python train.py --num_hidden_layers=16 --experts_per_token=4 --routed_scale=1.0 --router_z_loss=0.0001 --n_groups=4 --num_attention_heads=2 --head_dim=128 --vocab_size=8240 --qk_norm=false --attn_scale=0.0884 --parallel_block=false --init_std_qkv=0.0312 --optimizer="adamw" --weight_decay=0.098 --doc_mask=true
Below are experts of layer 2 (counted from 0) of a mixture-of-experts language model. Rows are named router (the router's row for the expert), up (a neuron's input weights, with its number) and show model dimensions 0-255. Each number is 128 + 32 x the weight over its row's rms, rounded and kept within 0 to 255.
Before each expert's rows: a language model's description of what the expert responds to; "gets" lists some tokens that make up at least twice as much of what it gets as of all text. This comes from a sample of Wikipedia text that the model never trained on. Tokens count by the router's weight.

# expert 21
Prepositions and dates. Prepositions and connectors like of, in, to, on, plus month names before day numbers and the phrase as well at clause end.
gets: " of", " in ", " to", " C", " to the", "ab"
router [138 160 125 104 195 156 159 185  95  79 125 108 141 151 165 141 148  70 149 145 186  96 173 127  92 231 151 117  94 109 152  58 161  97 154 182 127 101 128 113  89 119 152 113 127  97 156 101 109 131 123 105 146  67 150 146  73 101  96 100  63  95 159 131 121 150 137 146 198 163 147 102 172 123 140 149 147 105 152 102 113 155 175 191 185 170 168 174 103 124 121 161 136 199 145 142 133 118 130 151 139 145 161 148 128 125 125 147 145 121 123 111 138 135 156  57  63 100 144 120 150 121 152 167 164  67 151 141  82 148 106 110 100 172 124 146 104 126 110 119 122  96 149  83  80 115 141  57 173 154  81 145 153 103  92 121 127 191  95 165 130 119 158 169  98 142 119 150  83  94 112  83 144 159 105 110 139 129 119 128 212 148 171  94 159 152 190 106 132 155 176  93 118 140 147 143  74 112 134 155  99 128 148 108  41 164 154  75 160 156  54 119 109 150 132 106 153 101 135  60 126  93 138 148 140 118  92 171  90 162 122 138 114 121 167 100 105  45 113 117 144 130 118 132 107 177 124 125 126 189 110 106 141 120 106 119]
up0 [125 133  76  94 182 138 142 134  66  77 206 114  84 107 150  92 107 133 162 133 243 100 160 146 152 155 145 116 112 131  54 178 148 104 143 114 137 106 157 124 121 116 147 149 145 146 141 141 161 162 169 117 157  40 129 172 125 105 112 173  90 145  90 187 116 114 141 109 121 174  97 108 159 160 176 155 126 163 151 122  89 165 165 175 149 113 114 101 155 125 105 168 107  87 163 115 133  97  92 113 164 166 135 148 168 158 123 199  80 134 171  97 160 123 153 146 120 125 142 162 133 156 110 129 112  89 136 107 102 159 102 124 115 119  76 146 147 160 102 147 164 174  84 112  70 131 139  80  86 105  65 156  86  68 135  66 170 134 160 112 116 159 192 112 148 133 118 150 147 149 139 167 169 140 135 136 148 225 145 151 108 124 157 151 112  98 102  55 102 143  86 163 137 125 162 160  86  97 164 134 145 139  87 142 173 155 130 103 137  87 136 123 131 148 117 139  85 108 123 105 129  55  80 135 112 117 127 101  90 142 107 106 106 153 151  94 134  81 128 167 122  73  60 108  86 137 107  44  99 147  97 101 169 140 157 132]

# expert 13
Of after nominalizations. Of, by, into, from, to after nouns and participles, especially -ations of, concerned with, according to, part of the.
gets: " of", " of the", ",", " in", " to", " |"
router [123 141 112 126 166 114 163 158 104 113 106 135  83 160 136 111 113  84 194 157 188  87 130 139 131 191 136  90  71  95  97  46 148 143 176 140 107  96 151 109  79 191 173 160 162 151 126 107 151 136 103 147 116  75 162 146 169 162  75 109  72 111 162 176 142 114 114 166 155 107 214 132  93 195 120 137 132 112 159 122  91 128 132 156 154 160 125 129 119 142 179 115  98 169 138  98 148 117 120 154  90 167 141 169 136 137 145 127 143 129 115  90 196 121 125 155 117 125 120 133 165 106 135 104 129 120 118 140 135 170 120  97  60 165  94 173 139 107 108 111 123 101 131  51  72 109 124  97 174 164  48 122 141  62 126  83 164 173  92 155 128 162 136 199 128 146  88 131 107 143 100 120 131 114 131  88 170 138 148 162 185 163 149  93 138 151 175 104 132  93 197 122  92 128  97 121  72  92 130 127 112 146  88 131 103 142 162 169 124 146  68 116  99 171 141 114 137  89 149  71 106  69 129 174 115 153 124 112 126 145 147 160 147 148 124 151  77  87 123 107 144 130  75  73 158 200 107 125 120 210 177  80 131 160 133 116]
up1 [110 147 115 158 136 141 125 115 154  86 155 124 128 150 136 135  86  65 145  91 148 134  70 143 122 128 126 142  62 116  52 123 114 209  91  73  84 136 137 121 114 143 167 126 165 113 132 122 150 190 123  94 136  86 174 116 152 134  82 151  90 117 166 108 155 170 113 137 166 149 125 159 125 145 102 102 139 120 140 136  80 182 178 100 137 181 150 134 238 101 173 131  64 137 137 131 130 112 138  99  98 101 125 198 143  83 133 131 107 113 149  70  87 122 126 142 127 126 111 114 175  96 108 113 107 102 131 158 141 128 117 102 132 124  89 235 114  87 155  98 148 137 222 131 142 107 121 195 125 153 110 121  68 133 132  76 156  93 113 117  91 149 144 166 165 130  81 132 144 157  96 191 143 165  96 134 143 123 131 122 165 105 131 113 154 104 103  99 112 103 160 134 134  52  97 112  86 183 143  46 145 135 118 140 128 161 113 126 117 160  87 191 134 159  54 138 187  90 102  98  99 158 164 138 169 159 111  73 142 163 117 123 128  92  58 131 131 138 103 109 165  95 113 135 147 146 214 116 145 141 102 140 117 118 107  70]

# expert 42
Explanatory prose connectors. The words or, is, can, and adverb/adjective endings (-ly, -us, -ive, -ia) in scientific definitions, taxonomy and math-heavy passages with LaTeX backslashes.
gets: "us", " or", "ly", " is", "um", "ot"
router [116 142 127 106 163 138 171 166 134 134 154 128 133 133 154  83 110  92 151 154 159 121 129 147  88 131 199  68  94  77  92 143 148 105 161 186 110  38 157  62  99 140 164 109 131 108 102  78 136 128 140 105 142  86 190 180 147 103 112 138  91  96 156 132 126 177 163  92 138 156 142 136 114 165 166 207 156 116 128 136 130 121 188 164 142 104 117 184 110 131 154 149  98 152 105  98 127 149 106 191 130 196 149  98 154 100 125 150 128 132 129 139 184 140 109 127 117  74 101 209  95 108 121 144 123  73 153 140 138 141 130 124  84 157  73 143 124 104 146 136 137 145 132  79  81 146 187  76 129 179  89 178 150  62  81 122 164 156 125 133  82 158  68 193  65 110 111 108 119 113 111 118 156 155 132 124 170 131  98 110 160 155 123 131 141 177 153 113 167 114 152  89 147  60 159 150 118  90 203 134  69 170 137 160 131 109 109 144 173 128 120 105  93 170 114  78 115 162 192  78 131 130 131 180  73 168 115 101 115 112 119 121 134 189 111 175  98 110 122 107 135 142 113  78 140 135 115 116 164 161 137  85 188 110  88 104]
up1 [155 138 174  92 147 157 118 181 109 129 162 143 114  32 127 118 139 140 128  88 150 128  85 168 170 156 113 122 132 201  76 139 130  71 140 170 160 100 157 168 129  93  99 131 132  75 102 105 148 108 117  73 151 117 179  80 145  84 152 139 153 126 201 122 108 126 152  86 120 129 146 103  75  89 119 180 153 119 144 154 127  86 150 157 121 121 104 119 147  97 214 125 109 190 134  90 141 109 155 169 167  81  87 100 104 103  90 119 147 104 139 125 139 106 100 178 122  66  89  93 131 121 106 234 148 112  87 165 137 207 134  55  98 139 112 111  93  68 142 143  77 126 154 114 135 109 112 138 172 170 111 187 156 172  95 120  88 162  93 107 123 108 106 182 148 134 114 148 118 133  82 153 151 132 132  80 145 118 122  95 123 148 119 110 139 122 183 113 166 133 138  78 111 153 119 136  84 107 178 141 150  80  82 170 160 142 125  76  84 162 140 151  95 202 147  66 102 129 117 121  48 136 136  96 112 164 103 105 138  94  81 137 172 179 141 114 109 120 117 104 140 156 164 136 152 129 134 165 156 120 139 164 164 119 149  74]

# expert 14
Word-ending pieces in names. Final pieces of place names, surnames and words, such as ate, on, en, er, al, often in addresses, tables and geographic coordinate text.
gets: "on", "er", "en", "al", ".", "an"
router [152 124 106  50 233 119 202 131 118 111 142  96 114 128 128  55 165  95 132 138 199 124 115  97  24 195 142 105 140 151  59 112 143 103 105 189  78 100 145 120 110 178 156 118 128  81 144  93 134 135 163 174 131  55 151 119 155 130  77 143 105 122 151 185 121 113 160 170 135 176 175  91 132 123 113 120 148 110 141 106 147 118 157 157 142 143 129 198  71 160 166 106  87 148 111 148 196 133 122 200 103 161 141 148 180 157 157 128 102 151 109 147 184 129 117 158 137 125 116 140 146 117 121 134  95 110 154  96 169 147 123 125 104 142  93 171 137 158 116 127 163 126 103  30  74  63 165  85 134 176 108 162 127 105  96  91 133 142 135 141 163 165 133  93 159 164 139  99  94 128 106 103 106 155 158  80 118 153 129 160 172 112 128 132 166 158 152 128 115 130 125 152 143 109 100 140 110 123 161 155  92 139 136 144 124 117 104 104 160 163 109 124 106 182 144 159  96  87 158  73 109  95 106 149 121 129  86 150  83 190  92 111 123 144 128 153  95  59 136 121 114  86  92 118 145 143 145 138 165 147 147  46 130 176  99 132]
up1 [ 99  99  98 102  86 128 112 199  74 166 130 143 110  40 119 125 122 162 159 169 228 146 142 124 109 193 160  82  97 147  53  90 132 139 136 160  96 147 158 123 195 134 128 161 118 139 130 162 180 159 145 165 104 137 190 113 121 164 123 184 118  78 199  91 175 131  72 109 136 126 177 134 158 102 104 100 115 132 139 186 225 109 114 224 150 119 148 128 143 158 121 113 128 155 147 176 111 110 138 127 164 155 113 180  91 121 127 163 136 124 107 122 131 173 137 135  51 158 123 153  93 111 151 143  97 113 175 117 142 171 128 120  98 167 116 164  97  72 120  43 119  98  99 110 138 139 157  98 161 198 108 183 137 126 141  80 152 125 163 116 170 138 157 118 154 135  92  73 117 108 124  89 176 163 154 118 133 158  73 159 172 139 131 118 140 125 113 122 105 112 140  96 113 141 145 145 110 123  81 145 133 130  95  99 127 154 189  92 142 147 155 156 152 129 132 133 114 124 179  83 123  62 120 141  80 148 108 133 167 139  95 141 131 129 105 135 131 122 157 123 114 121 192 129  68 158 152 103 111 131 186  69 101 111 135 173]

# expert 47
Politics, military, headings. Paragraph breaks after section titles, plus political and military nouns such as President, General, Army, Council, policy, Republic, military.
gets: "\n\n", ")", "an", "in", "ation", "i"
router [165 120  95  76 173 123 107 135  83 126 156 107 154 181 132 124 139  52 129 175 116 158 127 155  66 147 142  98  94  96 123 125 168 108 104 121 146 118 143 133 110 160 149 136 139  64 125 129 130 133 142 161 152  62 173 175 181 135  70  73 107 182 158 153 129 156 173 136 152 138 195 101 109 103 106 115 151 107 176 136 100 156 127 167 181 108  94 173 126 123 178 119  90 181  93 152 115  71 146 145 120 154 153 107 146 146 103 154 163 154  84 119 170 155  80 135 201 102 107 168 173  46 100 135 152  84 189 103 143 141 101 134  70 136 122 116 152 142  85 129 115 115 126  76 144 156 191 118 111 152 122 107 141  98  88 149 125 151 138 208 116 109 100 131  79  96  63 101  61  94 115 122 120 171 183 109 197 111 129 133 127 148 136 153 158 147 204 141 104 123 160 109 119 144 143 119  93 152 158 127  79 158 150 117  93 134 174 186 191 146 103 107  90 108 135 110 117  95 157  84 130 106 161 123 105 157  99 113 151 129 158 212 165 191 136 139 110  81  94 120 124  98  95 103 186 123  89  89  85 147 128 108 118 146 126 149]
up0 [129 139 187 129 104 183 171 102 152 158 152 102 152 125 168 126 111  89 136 110 116 162 175 147 202 197 114 141 142  68 130 149 124 108  98 115 140 106 126 140 121 143 156 133 138 153  97 103 160  63 177  47  85 154 200 146  63  90 124  91 137 105 200 137  97 119 132 156 120 113 164 143 153 124  59 134 134 121 124 155 103 162 119 139 163 111 161 108 113 126 119 133 141  82 204 118 172 157 104 103 124 122 112 117 106 164 112 157  96 161  66  84 207  79 143 102 107 140 133 222 125 123 111 103 109 111 119 138 113 142 101  96 132 143 196 157 119 150 140 156 179 137  96 104 121  85 126 178 116  95 183 104 132 100 146 194 136 192 104 164 127 160  83 138  80 126 109  81 142 104 136 131 118 159  93 121 121  76 112 153 150 134 121 130 129 160 153 146 145 135 124 148 120 114 101 189 101  91 130 122 113 161 159 200 149 111 158 120 117 123  86 115 111 118 114 140 141  93  89 115 145 109 119 127 131 173  97 100  96 107 175 156 118 186  72  86 118 128 128 154  67 162  72 109 125 150 149  94 108 134 168 125 103   0 151 181]

# expert 57
Copula verbs after subjects. Forms of be and as after a subject or appositive in biographies and descriptions, such as was, is, were, as a, is a.
gets: " was", " is", " were", ",", " are", " as"
router [129 104  98  74 180  86 172 190 134 168 148 137 134 138 197  71 149  93 124 116 158 129 134 147  87 160 159 119 169 117 171 126 116  89 127 156 126  92 129 122 121 128 137 107 163 146 150 152 166 145 171 179  85 107 162 130 156 129  63  49 124 174 167 128 120 117 149  98 116 118 194 124 130 144 123 135 156 102 162 132 165  63 180 158 183  83 128 139 112 142 158 122 127 127 124  94 110 105 141 124 105 196 133  56  94 170 208 155 106 130  77 123 127  86  80 107  94 107  97 134 154 132 102  90 129 126 137 151 147 132  95 133  51 178 117 109 146 102 102  97 156 152 161  59 106 109 183  58 112 156  83 116 134 133 106  87 120 156 172 170  85 164 103 131  75 151 105  65 147 145 100  83 129 114 156 130 140 130  45 139 124 158 202 112 175 136 180 123 150 111 206 139 126 126 176  71 131 117 145 140 108 190 116 144  78  65 147 120 146 145 115 112 103 152 148  88 119  86 152  60 166 101 108 138 117 151 131 155 141 159 106 138 178 123 127 138 111 128 137 108 129 144 115  56 126 147 187  83 129 176 136 126 158 128 110 137]
up0 [114  74 102 103 136 105 146  84 162 169  87  84 103 217  61 108 103  89 103 146 145 144 176 161 127 140 127 152  79  52 138 141  73 149  99 182  95 142 101 111  66 127 139 114 139  92 137 160 113 155 150 141  65 109 119 119 130 120 120 166  98 172 174 152 131 110 123 132 141 148 108 118 123 180 115 156 153 129 100 112 125 151 152 169  72 109  76 153 103  96  79 151 169 176  95 105 167 101 148 129 192 148 148 158 133 172 129 178 125 140 138 126 122 125 197  66  97 110 108 112 106 106 178  90 108 116 104 159 104 161  58 149 185  90 135 170 149 193 132 107 111 136 140 147 140 106 152 148 161 116 147 133  56 116  78 190 150 111 137 177 149 198 124 130 101  79  83  75 145  82 123 143  63 143 111 210 150 202  80 138 139 120 144  88 110 101  84 109 103 125 149 125 115 168 173 156 115 171 100 133 129 167  87 131 144 109 139 151 126 122  97  95 135 112 101 136 163 157 104 161 128 137 109 140 127 154  48 150  71 173 132 103 109 145 135 118  95 126  85 171 123 137 126 126  97  91 142 169 133 119 106 124  65  81 145  82]